Experts of a small language model: vocabulary 8192, 54.6M parameters.
Below are experts of layer 9 (counted from 0) of a mixture-of-experts language model. Rows are named router (the router's row for the expert), gate (a neuron's input weights, with its number), up (a neuron's input weights, with its number) and show model dimensions 0-159. Each number is 128 + 24 x the weight over its row's rms, rounded and kept within 0 to 255.
After each expert's rows: a language model's description of what the expert responds to. This comes from a sample of Wikipedia text that the model never trained on.

# expert 15
router [132 139 155 136 118 154 138 164 160 126 128 162 107 106 152 163 129 140 155 148 154 126 166 146 135 110 147 136 146 135 147 143 172 121  87 143 118 106  78 155 141 123 143 112 155 152 128 163 115 176 131 100 104 106  97 112 126 177 139 150  89 166 164  94 106  87  72 117 129 118 120 137 125 145 119 125 138 137 137 149 108 153 108 112 102 139 135 120 158 136 124  94 124 112 116 146 102 148 162 144 152 161 142 116 127 126 146  92  98  86 113 113 122 134 152 168  74 117 140 133 118 149 140  95 128 126 101 132  95 114  94 154 146 139  87 135 114  93 155 102 149 134 122 132 107 149  69 172  94 148 146 118 124 101  96 137 131 169 184 105]
gate0 [135 161 131 174 164 120  91 114  88 160 122 141 146 169 128 160 130 145 143  73 108 142 144 112 119 122 134 146 135 140 163 110 130 175  84 122  93 123 127 136 141  93 144 132 143 168 131 140 146 108 176 103 104 110 112 165 142 177 165  74 112 127 122 140  69 115 111 181 120 110 155 117 147 136  61 108  97 115  94 119 163 112  95 131 115 124 140 120 127 126 144 134 126 139  85 166 110 125 127 120 162 148 129 134 133 111 133 124 174 109 145 104  60 105 120 149 137 148 133 158 155 110 130 121 116 114 138 146 157 149 147 107 119 114 101 134 139 146 151 155 100 149 118  90 110 108 121 128 149 123  92 131  93 104 151 148 115 137 111 119]
up0 [102 123 132  84 126 179 165 141 108 148 165 113 137 145 158 168 171 144 126 138 121 143 107 117 118 134 164  96 144 104 106 133 148  97 106 174 127 155 142 121 113 136 128 121 109 131 141 139 116  96 153 140 102 111 117 114 119 103 168 127 142 134  97 121 162 180 116 146 122 112 134 122 157 139 150 142 121 110 155  82 118 106 139 117 132 139 172 162 170  89 120 182 166 109 150 113 111  99 117 104 135 116  90 164 131  84 150 131 131 177 138  92 143 115 118  80 145  90 104 128 164 122 122 157 153 124 107 132  89 104 143 164 123  78 115 102  99 103 128 137 137 116 146 133 146 138 110 126  85 145 124  97 109  87  88 108 126 116 162 150]
What it handles: Line breaks ending list items in tables and see-also lists, plus rank prefixes like vice, deputy, Prime, Chief.

# expert 13
router [170  64 129 140 126 108  97 106 149 150 151 160 136 114 164 118 119 106 136  79 120 124 152 126 121 105  78 104  86  88 117 117 108 125 113 131 133 139 139 125 114 107 165  71 140  97 136 169 145 199 166  76 145 122 121 145 150 132 128 127 119 188 116  98 151 109  98 115 130 169 123 123 128 129 115  96 162 164 119 149 131 167 110 116 116 106 148 104 120 168 132 174 137 115 113 135 147 121 125 139 125  96 114 124 112  88 126 147 136  85 139  89 139 143 144 138 105 151 110 122 106 117 138 186 135 134 132 105 128 124 159 139 158 103 140 132 131 140 129 139 130 135 108  80 100 106 134 154 106 153 103 109  99 104 139 149 145 122  89 161]
gate0 [ 96 116 140 135 131 135 128 126 142 129 148 143 118  78  82 161 136 138 149 135 178 128 142 141 124 152  98 108 123 124  89 151 125  90 121 172 115 189 131 129 129 116 122 127 160 158 170 128 172 175 143 134  83 108 144 101 126 132  85 147 121 126  98 121 149 151 136 111 157 128 131 124 130 158 109 124 117  93 104 187 108 152 122 155 118 133 137  98 117 126 129  98 116  99 117 123  92 112 143 104 134  70 162 121  71 118 119 121 138 159  83 115 136 129 147 114 166 107 180 105 103 113 169 117 156 157  97 122 140 132 162 116 136 146 117 138 139 158 131 119 113 145  93  85 101 122 102 137 129 181 103 111 176 133 128 149 126 133 156 110]
up0 [148 151 116  98 148 138 100 153 127 174 120 135 138 122 213 115 104 111 113 148 101  69 100 112 127 135 111 168 106 152 163 119 189 189 138 114 140 115 125 120 136 141 153 165 130 129 131 167 120 106 130  88 150  98 118 116 135 131 133 114 147 115 141 122 111 122 144 162  91 128 116 139 124 124  99 165 155 139 145  90 123 115 120  97 110 121 122 104 133 114 112 118 132 159 156 115 131 119 104 132 169 150 128  89 145 123 125 101 156 131 146 157  88 156 131 144 110 168 107 140 177 141 101 100 143  94 171 103 153 110  98  68 102 106 119 108 149 110 122 152 150  75 156 137 140 101 140 132 107 109 121 153 119 128 143 109 130 163 109 141]
What it handles: Verb stems after was, and or a comma that take an ending next, e.g. went, tie(d), sum(marizing), stand(s), exist(ed).

# expert 22
router [149  72 119 140 146 111 115 134 127  89 158 152 138 133 119 106 160 125  98 117 156 165 115 133 123 138  66 142 101 101 156 134 110 128 137 138 119 134 145 157  73  83 122  95 170 112 122  99 138 152 109 131 141 136 104  92  85 141 100 145  73 164 160 118 128 137 135 139 149 137 113 137 137 101 156 113 161 118 142 110 107 129 109 110 140 138 144 110 100 109 137 175 141 144  75  97 148 134 103 158 136 111  88 109 167 127 161 153 126 123 118 144 120  91 117 138 113 102  78 126 103 146 144 140 162 134 102 116 139 151  96 102 147 139 179 149 174 143 114 131 169  98 131 164 106 101 130 126 169  98 119 110 110 116 128 175 142 113 104 131]
gate0 [161 130 118 120 119 136 145 147 150  91 125 155 123 100 154 147 127 121 106 121 145  83 167 170 102 128 142 158 151 151 149  92 115 140 146 144 110 128 119 110 127 120 119 149  92 131 142 130 137 106  92 123 125 165 109 134 137  90 172 109 122 115 107  86 100 107 123 132 172 106 119 135 137 131 140 124  77 160 115 127 132 160  82 167 111 125 132 150 119 135 138 101 132 141 121 108 128 131 161 140 153 136  98 132 196 136 101 162 188  81 143  99 113 148 164 188  93 140 128  99 128 164 147 128  84 111 143 139 118 133 136  89 115 171  89  94 164 115  96 120 111 152 141 131  91 100 143 125 107 139 151 116 170 129 118 112  89 104 124 144]
up0 [124 141 171 150 129 104  81 121 144 136 133 128 171 177 137 117 130 112 172 122  89 175 163 124 128 105 142 107  93 147 136  99 150 160  99 127 116 154 111 113  96 119 140 124 110 130 117 137 140 163 111 114 153  97 137 110  87 111 165 108 152  90 118 115 143 127 107 115 149 145  84 111 120 109 100 133 105  96 131 119 150 118 137 127  82 128 109 168 121 167 177 123  80 114 108 115 107 145 142 115 169 137 121 133 157 141  91 161 173  88 117 100 159 167 116 163  95 132 144 121 102 168 122 121 115 113 138 134 106 136  98 147 162 106 125 101 120 167 111 115 102 143 136 135 109  91 139 172 103 140 171 172 136 125 139 146 139 166 144 109]
What it handles: Adjectives of degree or quality after the, a or most, and superlative stems, such as best, much, fastest, deadliest, equal.

# expert 8
router [112  77 111 133 112  92  73 136 150 105 160 155 126 144 146  95 106 113 122  81 108 165 138 111 142  94 113  95 132  72 121 136 119 124 138 108 127 154 117 167  95 114 152 115 147 136 130 119 107 150 116 147 133 106 173 120 127 146 151 155 123 162 107 136 142  96 115 132 139 166  93 130 141  77  96 126 148 155 151 144 125 130 111 135 130 112 159 134 113 158 144 140 161 185 160 130 147 147  98 113 138  91  81 117 122 133 167 147 181 101 128  96 133  89 163 137 133 147 132 107 155  98 122 151 145 107 103 129 141 114 160  98 144 122 179 100 145 162  99  97 155  98 135 119 102 113 136 127 119 141 120 136 104 102 132 161 159 105 133 173]
gate1 [157 114 141 147  97  83  87 116 115 100 139 138  68 129 159 127 125 131 138 107 145 158 170 159 159 106  64 123 156 151 130 138 103 111 104 135 124 147 149 114  88 140 110 119 113 143  83 123 117 143 146 157  90 110 127 138 148 118 131 115 127 163  87 106 163 147 141  73  89 140 114 113 100 145 143 125 123 100  89 180 148 113 125  99 108 133 164 139 128 160 117 104 143 130 110 118 130 140 161 134 119 121 139 113 106 133 143 136 161 142  86 126 109 132 165 115 153 143 146  96 143 163 131 132 122 119 139 147 153 132 179 158 105 128 114  84 113 166 127 148 134 193 125  99 158 115 127 141 170 123  98 152 121 112 163 143 115 145  91  89]
up1 [142 131 132 142  90 114  95 144 150  97 142 163  99 147 121 106 138  92 130  94 118 121 154 141 165  62  68 106 141  97 133 129 129 121 113 109 138 118 170 103 137 126 144 140 125 115 106 120 130 160 146 181 105 113 125 129 151 122  98 140 152 163  86 115 130 133 140  63 144 139 133 136 121 129 103 149 144 139  95 149 130 127 134  94 112  94 178 160 120 148 159 126 148 149 106 125 112 104 135 172 119 122  95  99 123  82 163 106 177 147  57 119 130 176 141 144 151 124 109 149 163 127 131 124 129 121 104 165 113 123 149 114 134 157 173 133 114 161 138 145 134 137 123  95 125 173  94 134 120 125  99 124 102 105 135 126 162 139  99 130]
What it handles: Subject pronouns and relative who starting clauses, mostly in biographies and narratives, such as he, she, they, who.

# expert 61
router [128  93  94 128 132 137 132 106 119  95 159 134 167 160 105  95 132 182  99 135  97  90  70 143 140 124 101 113 147 129 134 169 166 163 137 112 147 109 158 135  97 129  92 158  90 135  91  91 101  92 149 154 168 115 141 148 130 109 146 142 117 159  66 167 104  87 173 149 150 143 117 115 132 109 136 167 111 141 116 127 140 107 115 162 117 108 164  95 134  96 115 143 134 128 130 126 115 169 142 146 137 121 108 137 163 153 143 163 144 111 137 124  94 141 141 126 117 106  98 109 169 120  93 142 125 126 146 134 148 122 168 144 125 135 122 128  98 184 101  96 122 120 131 129  99 136 169 126 174 125 119 137  83 105 143 125 143 125 125 111]
gate2 [159 144 164 123 158 139 136  71  89 122 188  66 129  97 134 101 153 115  91  84 148 140 112 154 154 123 102 131 111 128 155 104 147 113 107  99 118 111  96  99 158 109 148 118 125 129  83 134 134 106 167 119  95 170 120 106 152 159 165 108 109 162 148 161 115 129 128 143 126 114 130 111 132 111 144 192 123 122 133 132 111 145  91  91  99 112 120 125 176 150  97 143 118 151 138 165 129  93  88 141 126 112 153 120 130  81  99 129 126 139 114 127 151 148 127 127 124 142 175 100 145 112 108 103 159 124 154 158 134 113 144 164 125 123 112 154 142 134 126 155 136 141 136 149 157  84 141 164 175 146  98 106 130 133 110 145 116 131 105  99]
up2 [120 102  97 166 131 173 121 138  99 169 115 161 120 129 111 139  88  99 143 132 121 143 157  83 144 135 148 112 147 111  90 156 164 177 113 175 154 133 111 127  89 113 140 134 160 146 145 154 148  99 143  99 147  93 173 186 137  97 118 113 136 107 141 121 100 103 130 138 116 119  84 135 148 114 130 105 126 124 107 150 144  75 157 154 172 128 131  90 157 103 133 109 117 139 102 145 139 147 153 143 124 123 112 124 108 131 182 124 133 100 116 173  98 130  91 108 138 150 107 110  93 165 142 148 148 154 139  98 129 164 124 113 154 147 123 137 124 133 158 110 149 105 112 105 126 152  95 111  93 121 142 147 103 133 125  71 148  90 119 155]
What it handles: Pipe characters starting table rows after a line break, plus succession-box words like Preceded by and Succeeded by.

# expert 32
router [145 155 146 116 109 143  92  62 107 102 114 107 141 139 162 171 128 150 124 105 151 104  76 184 122 129 121 148 182 120 162 131 154 127 110 104 109 105 101 151 114 104  85 169 132 130 109  82 116  91 128 122  99 134 133 130 162 108 144 125 156 102  79 164 141 113 149 168 149 136 169 162 116 126 134 143  74 117 108 137 139  90 124 152 121 134 102 122 127 125 113 116 139 122 136 177 108 134 110 154 122 147 167  80  83 118 138 110 101 158 117 128 114  88 106 101 103 121 150 113 143 126 153 110 126 158 157 148 124 117 100 142 149 158 148 138  89 134  79 152 144 138 139 147 118 150 133 131 148 157 149 157 111 119 138 145 112 117 139 101]
gate2 [147 140 124 145 141 101 118 165 116 160 128 128 117 144 149 115 119 127 152 118 110 120  68 144 158 118 140 130 124 106 110 116 140 126 111 143 123 108 110 131 115 161 138 111 137 157 149 135 126 131 127 129 133 110 151 130 156 147 153 104 129 157 121 131 111 130 138  99 123 153 127 143  99 159 120 107 106  74 108 121 117 177 128 122 111 134 101  98 118 106 151 140 125 131  84 117 153 145  67 117 133 119 132  66 117 133 139  48 116 119  74 155 109 144 151 181 139 162 121 126 193  85 162 117 104 165 125 175 151 151 158 142 120 127 130  94 155 153 153 134 145 106 186 130 143  93  74 144 106 100 116 122 151 130 111  84 138 110 116 127]
up2 [152 173 134 145 134  85 126 128  68 149 147 116 141 126 101 125 114 157 165 151 134 138 131 172 142 134 132 132 110 108 121 161 173 136 127 115 103 123 124 111 121 141 121 151 115 120 111 156 135 131 114 122 134 151 148 128 179 108 137 149 129 148  97 182  97 104 135  88 124 166 170  83 116 114 109 124 108 140 103  90  76 143 140 158 111 157 103  98 125 105 140 150 134 136 125 178 114 133  81  90 121 116 117  73 129 148 156  96 180 129  84 133 118 116  96 105 153 149 112 133 147 144  99 125 125 141 114 133 140 139 142 135 153 164 104 118  92 140 134  79 149 137 172  91 137 102 138 163  99  88 122 112 156 102 108 119 120 115 155 109]
What it handles: Commas, of, by, born and = in species authorities, genus descriptions, bibliographies and biography lists, e.g. Miller, 1986.

# expert 48
router [104 124 119 154 138 107 123 145 122 154 134 165 138 123 115 147 134 108 144 111 110 114 151  93 130 139 162 126 130 130 157 153 136 118  96 148 146 125  84  99 145 145 171 109 131 196 135 142 112 168 129 151 130 114 108 122 145 115 130 143 159 106 133 116 182 122  88 129 124  75 128 103  75 121 138 107  97 155 157 145 118  87 155 113 108 161  84 141 143 159 128 136 117 107 151 115  88  80 161 120 171 130 134 155 131 138  99 122 126 143 105 154 156 167 103 107 110 129 173 186 128  80 101 141 113 169 143 133  80 130 136 132 131 148 105 121 136 128 136 124 119 138 135 123 166 129  98 116 151 130 119 127 117 126 119  88  92 195 120  95]
gate0 [160 144 125 121  89 130 157 126 125 132 147 140 118 130 110 103 133 112 164 174 150 124 158 172 112 138 130 119 128 130 113 107 155 155 107 149 132 158 128  80 112 131 117 132 117 162 150 150  80  94 139 100  84 146 114 112 106 113 133 130 116 172 107 124 113 144 172 121  84 118 108 142 118 131 189 112 116 161 137  98 105 109 107 125 112 112 156 146 171 137 142 135 166  98  96 135 144 176 124 141  66 128 114 165 176 155 115 147 140 134 115 105 125  96 122 148 139 128 127 142 107 134 112 137 121 144 151 150 137 122 175 131  68 126 108  95 102 123  77 106  94 124 128 102  96 109 161  91  90 164 140 115 129 159 156 149 125  98 150 106]
up0 [115 106 102 104 152 137 107 105  85 152 135 150 109 117  67 133 150 117 146 112 120 130 104 106  91 163 115 134 176 117 138  85 152 114 103  95 153 147 103 146 144 131 134 169 132 137 118 117 152 142 146  77 123 165  93 125  92  99 146 143 167 168 162 142 153 179 153 100 130 112  96 105 112 139 169 121 147 125 152 144 109 132 136 131 128 157 122 172 144 142 154 116  90 116 105 142 103 146 107 107 154 111 205 133 157  81  99 127  99  96 125 185 149 114 129  96 151 125 151 121 125 103  94 144 125 131  86 131 101 125 134 115 100 105 134 118 120 130 118 101 132 123 141 136 105 102 116 135 133 139 109 130 120 104 151  99 176 139 157 124]
What it handles: Syllable pieces like ko, ja, da, ida, ado inside non-English proper names and words, e.g. Bashkortostan, Božidar, Zamalek, Ambassador.

# expert 11
router [124 129 124 132 109 135  97 142 146 123 158 101  87 101 146 135 140 111 123 130 161 125 156 167  98 112 117 143 128 149 147 134  81 143  83 118 116 117 129 145 121 136 137 134 181 127 178 115 111 140 114 127 146 166  94 144 182 142 128 167 119 158 178 164 129 167 146 116  92 145 116 145 150 126 109  94 159 136 157 147 113 164 105  97 153 150 120  97 137  91 153 151 105  95 121 132 105 133  99 165 154 113 158 113 129  70 119 120  91 108  84 171 163 149 126 139  91 105 143 148  99 153 119 120 105  72  90 104  99 113  95 119 164 118 114 125 127 120 115 114 168 121 126 151 100 130 153 134 169 136 120 136 124 158 107 108 120 126 103 139]
gate0 [128 143 137 135 113 147 111 168 109 140  84 107 102 150 125 117  91  95 124 147 121 179 119 106 134 164 160 141 164 113 100 134 112 109 107 130 108 131 104 182 135 105  88 157 106 165 126 141 150 150 115 109 167 175 134  77 127  90 108 190 107 135 128 139 142 123 126 114 101 135 100 136 128 119  86 150 156 105  93 110 150 115 154 155 114 114 113 159  86 118 138 136 114 144  97 134 141 111 136 117 113 110 138 176 124 105  98 104 104 143 115 146 135 113 141 133 156 128 128 174 133 165 112 122 101 141  85 147 102 111 153 106  98 126 159 173 104 140 137 115 133 153 105 136  87 144 158 126 123 110  77 150  94 172 158 117 122 122 150  83]
up0 [114 100 119  99 110 119 117 154 131 109 143 124 147 141 132 133 146 143 127 131 123 125 119 181 142 112 106 113 123 146 127 134 160 162 120 130 138 172 155 115 137 151 178  80 113 108 129  80  97  86 114 124 154 141 100 123 137 138 139  80 105 121 165 144 148 124  88 131 188 116 112 101 126 106 114 182 107 147  96 113 175  92  87 102 149  98  87 133 135 125 155 107 133  94 169 169  91 124 112  90 131 136 132 155 103 160 141  76 114 126 122 138 107 164 154 132 143 169 156 114 144 168 129 141 104 115 127 137 148  94  91 127 106 103 141 111 129 124 140 138 106 159 145 170 146 110 127 119  96 120 142 114 135  83 178 135 152 136 143 132]
What it handles: Nouns and adjectives after the or a, often ordinals and time or position words, such as first, prior, 20th, addition, original.

# expert 18
router [112 125 153 115 138 126 124 142 144 158 141 113 102 127 138 152 117 122 138 143 145 141 171 155 135 104  90 127 133  73 119 107  98 157 103 138 134  91  96 121 159 144 140 125 151 125 140 158  87 135 109 100  87 130 142 147 103  84 143 173 119  92 150 102 176 143 129 127  94 147 193 166 115 160 166 145 127 159 133 137 110 153 133 159 137 186 140 150 107 141 122 122 118 109  87 109 136 121 135 121 148 144 150 128 102  87  99 145 112 152 109 126 140 110 107 144 123  87 172 154 108 126 158 101  90 126 143 111 141  97  99 117 180 111 110 120 137 125 107 114 105 144 130 107 147 127  98 127 127 163 113  91 164 177 118 103 163 118  98 170]
gate2 [100 117 119 129 149  82 124 126 133  84 118 162 182 128 125  80 157 111 103 152 131 122 141 155 117  99 105 144  62 135  91 145 123 122 158  91 151 127 151 189  88 104 157 137 114 107  91 134 132 110  86  99 154 136  72 162  99 123  97 123 117 176  67 141 142 142 159 124 146 143 137 120 116 152 121 106 147 130 131 145 148 128 171 155 146 135 144 112 137 111 111  98 128 171 121 122 162 125 160 136 147 109 147 135 142 135 124 130 113 134 134 139 105  82 163 106 109 113 138 112 150 131 123 160 155 128 145 137  97  86 130 117  68 126 165 123 150 104 118 143 111 126 145 118 109 100 157 145 167 168 137 100 129 108 129 105 139 117 125 120]
up2 [113 111 103 139 154  98 142  84  85 142 158 130 134 125 106 173 143 133 147 108 113 112 130 144 147 146 134 117 114 131 137 158  85 112 133 152  98 122  45 166  97 154 117 125 150 111 166 115  98 144 100 132 132 192 102  86 143 130  97 116 178 139 159 117 137 135 118 130 123 152 102 100 141 144 156 145 101 165 154 110 174 111 134 116  70 139 161 177 115 143 129 152 130 123 113 114 121 106 141  96 113  94  99 124 121 102 148 124 173 128 155 146 169 150 139  92 119 134 111 127 103  96 156 128 149 110 122 151 112 146 131 160 132 104 118 155 151 118 106  94 131 114 134 125 120 140 178 110 140 122 170 129 126 142  86 143  90 133 120 120]
What it handles: The w pieces of www in website URLs, periods, line breaks, digits within numbers, ISBN prefixes, underscores and repeated x tokens.

# expert 41
router [118  86 120 138  77 140 152 156  90  88 148 148 151 158 109 106  77 128 130 107 139  97  84 120 143 126 153 139 154 114 168 147 123 148 120 116 125 155 118 140 134 116 122 107 108  80 109  84  97 141 129 167 121 136 110 118 117 130 147 130 106 124  95 146 122 117 119  99 162 156 103  86 146  84 117 152 104 119 143 107 159  85 130 158 157 104 119 134 138 103 134 150 140 157 141 136 122 144 133 153 101 150 123 147 138 169 153 146 165 155 180 120 130  90 152  80 142 131 112  99 123 111 157 155 134 123 151 115 133 109 150 117 127 169 122 138 152 158  98 111  87 141 110 150 114 144 163 106 119  90 159 159  92  99 160 119 179 168 130 121]
gate0 [117 106 137 165  60 129 162 107 161 106 133 114 100 171 159 111 148 127 173 115 124  70 113 138 135 124 124 146 149 126 142 125 175 174 115 135 161 144 146  83 146 151 111 137 109 120 116 111 128 129 126 103 123 128 130 133 140 169 109 118  96 131 108 139 139 111 130 108 143 167 135 110 128  70 157  98  99 153  74 132 168 121 107 109 141 135 138 159 139 147 148 135 166 136 162 128 119 118 155 138 127  93 107  96 138 117 119 112 102 137 109 143  97 167 110 128 150 118 149 120 161 151  69 176 122 144 108 130 135  91 110 131 108 104 169 100 104 115 121 109 168 158 169  99 149 119  84 110 155 114 123 129 113 169 122 120 124  91 125 111]
up0 [141  92 139 137 112 131 121 120 164 128 123 128 134 116 106 131 127 140 143 101 117 145 142 123 102 162 118 133 172 142 129  87 140 128  91 150 125 172 108 100 150 161 176 169 126 134 102 122  65 133 123  85 158 113 113 135 168 135 134 119  94 131 112 117 158 120 146 144 121 159 142 168 103 117 133 114 128 102  86 146 188 124 161 111 120 197 113 101  95 114 135 110  93 134 143 143 135  81 113 150 134 133 102 121 117 131 117 126 142 188  90 122 132 122 134 143  92 121 123 111 137 100 113  98  95 132 124 138 108 163 133 172 132 123 125  95 133 178 126 173  94 125 135 137 190 133 126 124 137 147 150  93 101  89 109  96 159 104 135 144]
What it handles: Mostly the word to, plus colons after infobox field labels and linking words like into, for, could, must.

# expert 28
router [120 117 100 124 146 125 149 153 130 159 135 123 101 122 120 150 105 142 148 125  81  74 164 129 155 135 140 112 122 145 156 109 173 149 147 133 126  99  97 100 139 143 125 106 125 188 130 107 113  92 157 151 151  90 113 136 129 119 174 109 157 111  82 171 114  98 139 128 108 117  89 131 134 139 137 160  80 103  88 118 148 121 166 138 144 116 123 125 106 152 158  97  93 149 174 166 117 141 121 112 114 143 120 151 118 137 113 114 126 140 126 156 109 155 174 100 121 137 137 101 148  81 156 141 107 120 137 156 140 146 142  95 119 100 122 162 134 133  83 129  75 162  89 152 138 146 109  71  94 120 147 115 117 163 161 108 114 142 141 121]
gate0 [132 145 132 120 125 120 164 121 137  61 124 148 133 104 131 108 128 143 145 119 149 124 120 166 118 155 121 131  95 127 120 143  97  83 120 113 123 155 125 129 152 141 102 112 165 154 131 132 144 137 162 161 161 155 115 192 196 121  82 135 105 176 151 126 122 119 112 115 181 144 181 120 106  72 123 128  94  97 100 153 149 120 101 131  98 128 115 149 138 107 123 138 109 140 142 138 123 124 135 130 155 113 163 126 141  94 121  62 177 111  96 128 130 129 140 126 113 104 102 128 139  97 146 125 149 110 116 138  85  97 130 139 128 137  76 129 146 120 116 164 159 104 149 149 118 158  94 107 144 144 151 112 110 140 195 104 119 133 126 122]
up0 [135 153 161 163 116 141  89 134 128 145 172 131 135 139 145 120 140 101 150 117 144 183 127 141 137 144 104 117 154 132 127 166 129 146 118 145 152 170 139  91 135 111 162 167 119 113 106 112 124 126  87 104 121 124  82 133 101 117 152 101  78 113 176 127 140 129 125 136  93  96  90 106 133 147 140 149 139 120 132 159 147 147 136 160 174 136 120  90 168 130 140 128 141 150 161 103 152 140 131 119 102 127  86 115 102 167 141 130 127 136  86 101 116  97  97  68 146  98 129 100 141 156  96 126  89  95 159 126 132 122 106 152 121 102 135 118 127 127 132 133 129 139 116 105 160 131  96 174 100  97 147 192 115 120 130 136 148  81  96  90]
What it handles: Particles de, del, van and da in French, Spanish and Portuguese names, plus pipes and semicolons between numbers in sports stats tables.

# expert 34
router [104  76 130 149 153 119 126 143 134 189 154 136 114 135 108 115 159 114 122 152 110 120  97 152 115 142 111 125 101  82  69 120 114 144 169 134  94 165 145 111 119 151 138  98 146 167 121 137 141 158 137 109 155 143 121 118 112 130 116 136 125  78 165  97 142 141 160 110 103  99 105 119 124 137 127 133 155 133 113 131  71 149 130  97  97 150 122 151  86 193 136  95  74 143 143 134 139 106 106 119 110 155 170 142 107 137  85 108 101  79 132 115 149 141 135 148 138 130 155 109 142 152 122 105 163 124  83 114 103 133 155 133 138  88 140 141 135 128 112 128 175 131 148 117 133  93 116 139 122 143  96 103 164 179 137 149 144 109 115 150]
gate1 [152 117 144 132 135 173 182  96 158 145  99  94 139 124 113 112 100 163  96 153 135 119 116 112 136 121 128 104 124 109  97 114  87 162 162  82  75 166 121 127 147 156 144 145 128 121 115 147 135 135 134 139 104 106 152 121 188 140  94 157 168 143 103 128 140  96 132 124 135 144 151 115 108 107 141 164  90 122 168 124 117 112 131 148 116 106 142 133 142 144 142 131 110 134 102 159  96 111 141 141 134 156  74 142 124 123 128 112 141  98 171 137 115 104 104 129 112 116 117 112 102  98 115 146 108 103 168 144 113 119 116 157 142 126 144 182 144 173  75 134 143 109 135 140 117 153  89 158 127 115 170 156  72 129 182 148 118 106 103 135]
up1 [128 150  97 102 175 128 157 153 144 123 165 159 169 133 169 128 114 134 105 103 139 140 156 144 142 102 139  94 151 110 176 117 186  93 126 172 135 128 107 139 140  94 118 139 150 139 128 104  98 106 131 144 163 144 130 104  93 107 159  78 130 106 133 180 130 110 143 116 138  97 135 158 174 130 149 121 160 110 113 151 138 151  96 143 148 124  78 118 127 123 112  84  75 155 102 151 132 128 141 132 155 145 135 148 126 148 138 194 155  94  93 168 155 101 132 105 137 107 113  84 117 138 112 134 106  81 111 118 162 127 110 104 115 140 135 116 117 116 154 141 127 129 174 107 110 135 134 135 132 112 124 127 100 111 104  93 122 114 159 112]
What it handles: Short consonant-heavy pieces inside English and European surnames and place names, such as Lyne, Hinckley, Dąbkowski, plus win-loss score numbers after W or L.

# expert 38
router [142 161 103 134  80 159 143 125 104  70  83 126 157 180 137 122 138 163 144 116 125 127 112 159 117 155 159 107 171  98 153  96 130 108 111 155 164 122 117 145 101 143 134 112 138 108  66  95  94  89 110 125 119 127 118 149 152 124 164  78 126 104 121 123 122 136  88 103 137 141 170 134 101  94 127 152 102 117 153  72 181  98 157 138 133 162 118 118 141 120 140 130 149 139 141 160 135 134 129 164 149 137 137 141 123  99  96  75 132 156 103 123 118 120  88 129 118 107 143 131 142 158 156 166 147 146 103 176 144 123 110 143 139 142 132 102 125 149 154 148 148 116 110 167 133 157 101 108 150 122 135 144 105 121 138 122 125 116 164  98]
gate2 [120 123 135  89 128 132 138 168 113 133 134 168 138 168 160 117 142 116 173 137 117 135 108 131 152 115 156 163 144 114 149 100 126 115 182 136 106 123 115  92 129 110 121 110  86 105 131 102  87 110 138 106 122  87  82  99 125 143 133 111 147 101 129 129 121 142 149 124 119  89 125 144  98 148 100 131 116 119 112 182 104  75 114 150 151 110 139  94 130 153 133  74 124 151 103 120 149 114 123 145 171  96 127 139 160 148  79 124 109 129  87 167 142 152 137 122 120 132 100 150 139 108 131 110 138 169 148 142 109 130 179  96 148 162 133 151 152 145 162 142 122 164 148  95 154 105 120 167 144 166  83 174  94 150 110 106 107 121 131 153]
up2 [110 102 141 144 151 105 154 163 102 102 111 168 151 158 149 151 140 147 134 122 110 115 118 127 138  90  92 109 124 130 139  97 144 169 174 142 131 150 153 151  94  99 113 121 121 159 111 106 110 124 156 183 112 110 102 131 129 164 116 136 117 169 111  99 132 184 113 146 109 158 134 116 112 149  81 104 123 141 146 163 109 115 115 117 124 142 133 126 129 117 121 115 127  76 143  91 127 124 139 105 119 112 104 141 144 168 126 136 118 137 138 138 105 133 194 153 120 110 164 138 164 103 113 113  89 111 135 133 107 102 159 119 108 111 153  96  91 101 132 138 125  86 118 178 159 123 110 105 145  88 113 174 180 105 152  65 123 106 127 130]
What it handles: Commas and in/within linking a city to its state, county or country, such as Omaha, Nebraska or Evanston, Illinois.

# expert 42
router [141 132 158 132 120 155 116  94 133  98  90 128 156 160  80 177 122 140 114  92  98 128  93 160 110 111 149 142 173 142 143 129 112 106 106 141 154 133 171 165 111 135  90 128 137 131 154 100 114 106 155 149 119  93 131 137 118 107 112 172 107 140 116 155 126 139 104 163 116 158 164 112 125  97 121 112  99 128 115  86 122  73 112 142 101 155 161 143 143 114 181 180 150  99 115 123 123 170 162 143 120 161 112 132 118 141 156 138 130 129 131 125  96  78 117 123 116  84 115  86 108 154 105 131 134 144 189  94  84 103 124 148 106 136 110 140 111 104 144 121  99 161 121 168 137 129 123 127 130 118 115 133 114 108 134 116 168 116 140  92]
gate2 [159 117 103  90 116 138 123 175 167 139 124  85 146 131 143 169  98 175 131 111 142 127 140 122 168 178 141  67 157 183 124 165 148 129 125 114  85 145  90 122 126 138 101 156 120 153 126 120 130 110 124 190 169 129 145 117 101 186 137 138 126 128 126 132  85 104 141 167 122 113 121 115 125 118 102 107 154 147 157 155 118 142 166 107 148 133 133 134  94 170 146 136 118 112 124 142 114 159 108  65 116 137 128 112 142 114 152 104 136 128 138 136  91 112 135 153 143 145 134 113 149 102 164 119 114 144 131 167 138 161 109  98 133 139 141  86  74 147 127 113 137 171  92 124 110 102 108 105 134 129 115 118 116  97 116 146 106 135 106 108]
up2 [115 151 105 131 105 149 126 140 122 109  99 186 146 119 157 108 120 138 152 141 151 117 148 103 126 117 101 122 143 173 136 151 129  97 123 135 120 172 122 140 142 141 163 140 131 150 151 136 116 105 185 149 101 129 174 110 134  97  91 122 116 163 197 142 139 105 129 143 161 163 125 140 116 121  88 111 151 106 113 109 141 161 137 151 142 108 136  76 129 134 151 101 112  85 127 118  94 127 113 148 123 123 116 154 129 142 128 169 150  93 101  64 153 143 164 116  90 103 120 103 109 162 142 141 119 136 117 115 182 133 168 117 117  77 113 142 145 136 156  99 136 134 120  91  86 127 174 142  98 125 113 101 128 164 102 108 143 154 142 119]
What it handles: Relational words like using, containing, including, with, of, by, plus table pipes and = title markers opening Wikipedia article headers.